From a checkpoint of a small mixture-of-experts model trained on Wikipedia: 160 GeGLU neurons an expert.
Below are experts of layer 3 (counted from 0) of a mixture-of-experts language model. Rows are named router (the router's row for the expert) and show model dimensions 80-159. Each number is 500 + 40 x the weight over its row's rms, rounded and kept within 0 to 999. Numbers have three digits each.
After each expert's rows: a language model's description of what the expert responds to. This comes from a sample of Wikipedia text that the model never trained on.

# expert 11
router:443529574529526504423482472527445564494491496566560546609527501543454497545498531550434494455484486508569471535494466441551495449477534502464527475600481500517508532467537484571426543455491539449441495503524452515558428504525472469469457526
What it handles: Colons and articles. Colons after infobox field labels like Fire: or Website:, the articles a and an, and semicolons or slashes in lists.

# expert 5
router:468538515530502594533519494535485536466502425533414477577500516538507516561499487497439542515500482583546518472567491430481477476535450485440520503593507482523541509478557538486565546486507410449483492402475509573473438554478500551491507459
What it handles: Name-ending letters. Final letters of personal names in sports rosters and lists, such as Robbi-e, Teodor-o, Henri-que, plus sentence-opening words like On, There.

# expert 10
router:420580587458518573494479512470482533456495475522515585537512565554439496559490543585460495416487492552600441514478411476546491479535507450560635516522470523531491507411457520501506518490444474489463598533534500475520470502453513470501489488
What it handles: Determiners and table pipes. The word the and possessives like his, its, their before a noun, plus table cell separators in election and results tables.

# expert 14
router:472530493492492552504476360496511526500576435529480516559525535492458480555494464502466508411530489494524499472463517488470559448500437495436513564600399493533541509463524536584518546496532509462507524457489521520525504543448515520486501418
What it handles: Word-middle suffixes. Suffix and middle pieces completing words, such as -ed, -ly, -ive, -ious, -cent, as in easy, impressive, adjacent.

# expert 9
router:481532506466518540503436472495475504541571407520487547566553647448448510515517516514466451436490523511544492517497511487523545494500454481437532525558494554437508541440503581523486563492478454489424549511490493586524528481523516509463481484
What it handles: Noun suffixes, conflict words. Middle and ending pieces of nouns like -ation, -ment, fe-ud-al, plus violence words such as attack, assault, damage, murder.

# expert 3
router:476527604538571564594481480503491563486481477522509543481565531505507489515477508546414422523486477494525439549486473509499474508520484534539467524535471517545514530477478520446560516489473500508476513481508445543564458543476491511490474465
What it handles: Table numbers, closing parentheses. Closing parentheses, spaces, digits and commas inside numeric tables, especially climate tables like 26.9 (80.4), plus capitalized prefixes Re, Pa, Pro.

# expert 2
router:464560469560482556501494486503436481489619477517482541514526460581480515485521470491419492453543486521519462500432554549483465497466454471422521527533501500480526505402525522495532543488529514548509520508556480564494463500416547539447476457
What it handles: Pronouns, auxiliaries, digits. Subject pronouns and auxiliary verbs (she, they, was, has, had) in narrative prose, plus digits in table numbers and phrasal-verb particles like make up.

# expert 12
router:436517513489593530463461445429508515504592506498483481550514579532475573490456514514441494520489465552512437491469495482459433515565470558406523528497439485495466509487514478515512548415487547494476563524516479575555432541538495488503531491
What it handles: Sentence and line ends. Line breaks and periods ending sentences, list items and headings, plus closing == markers and achievement verbs like won, held, took.

# expert 15
router:476532513528465527501460473486518534536494460468496534496554554536431545588436567536418487411524464528533510565494464476526450484575513500468493455576491553528538506474529552578526500475483522424463577462526508584581434502425535440510458457
What it handles: Coordinate digits, compass words. Digits in geographic coordinates after degree or minute signs, such as 45°51′6″, plus compass words like north, South, East.

# expert 0
router:400491575542559585546465521446504536495549500532545496485515508485523501521443568511445502464493549506534493465489462364553524509515482488509555524548497481562523504491526504455535574521522448438465515477479528508542513584442557539482498476
What it handles: Name and abbreviation fragments. Hyphens and short capitalized pieces inside proper names, abbreviations and table cells, such as Bethune-Baker, RIAA, NOTA, Chopra.

# expert 7
router:502545523589478536496452420494502495471552407556501579537551512528465475482527495482457441510535485523585506550447552490536447495502480495475545519555420501515516520542475490505483541485498518499450530442516492565488485419453549474504456476
What it handles: Spaces before numbers. Bare space tokens after adjectives or prepositions, and leading digits of years and counts, such as In 1906, October 1996, number words.

# expert 13
router:452558478603569545516407502476473550398503428536537491511537565492453536534500547564468511445535504501532497490521450492466474509455494461534483499515506503600539508489502511468495526554494433454514520438520537529517427524458550501482482495
What it handles: Capital letters in abbreviations. Single capital letters inside acronyms, codes and country abbreviations, such as NGO, MeSH, AWACS, LPD, MKD, in tables and lists.

# expert 6
router:468587501482480561500484417546513472523574452565458550583541535484479530559473520517442520491529402518545505534505513454514542510471498422494578515547448482485525493485566552585551535489489553443492464472488438501507437558514506474475508402
What it handles: Prepositions and connectives. Prepositions and linking words after a noun or verb, especially of, to, for, with, as, including, as in subject of, due to.

# expert 8
router:425529535505543509547393477504527519438528457555498553479496482490432454556503489555484489478508447554520467482511482487500507505517454507462490482529465485494511496455505501537501513472461467480543550471488511501576429542511549457531391513
What it handles: Layout and punctuation. Line breaks, spaces, opening brackets and quotes, and heading or table markup in infoboxes, lists and section starts, such as ( , " , ==.

# expert 1
router:451524528539458550494485402501513540502491449596451498527518471501499500580451528523458495460432518484504540473561473478499504456507433484473512523585480470511522521484580573540523553437523481471437565492483505534466500584530587461489488453
What it handles: Word-final subword pieces. Closing pieces of split words and names, often before s or a comma, such as mutu-al, Beir-ut, Pan-el, W-ood.

# expert 4
router:450538475514443552487462465555509545439603448504481556479500544501490558528442521537422448436474485500542545493498492457500507490624422509460526544557462475594507500445517517519523463531509446465480494422494484541517457568525507487493449439
What it handles: Word-final letters. Word-ending pieces, mostly plural or possessive s, also es, ed, ers, inside names and nouns, such as Russia, patients, Bardens.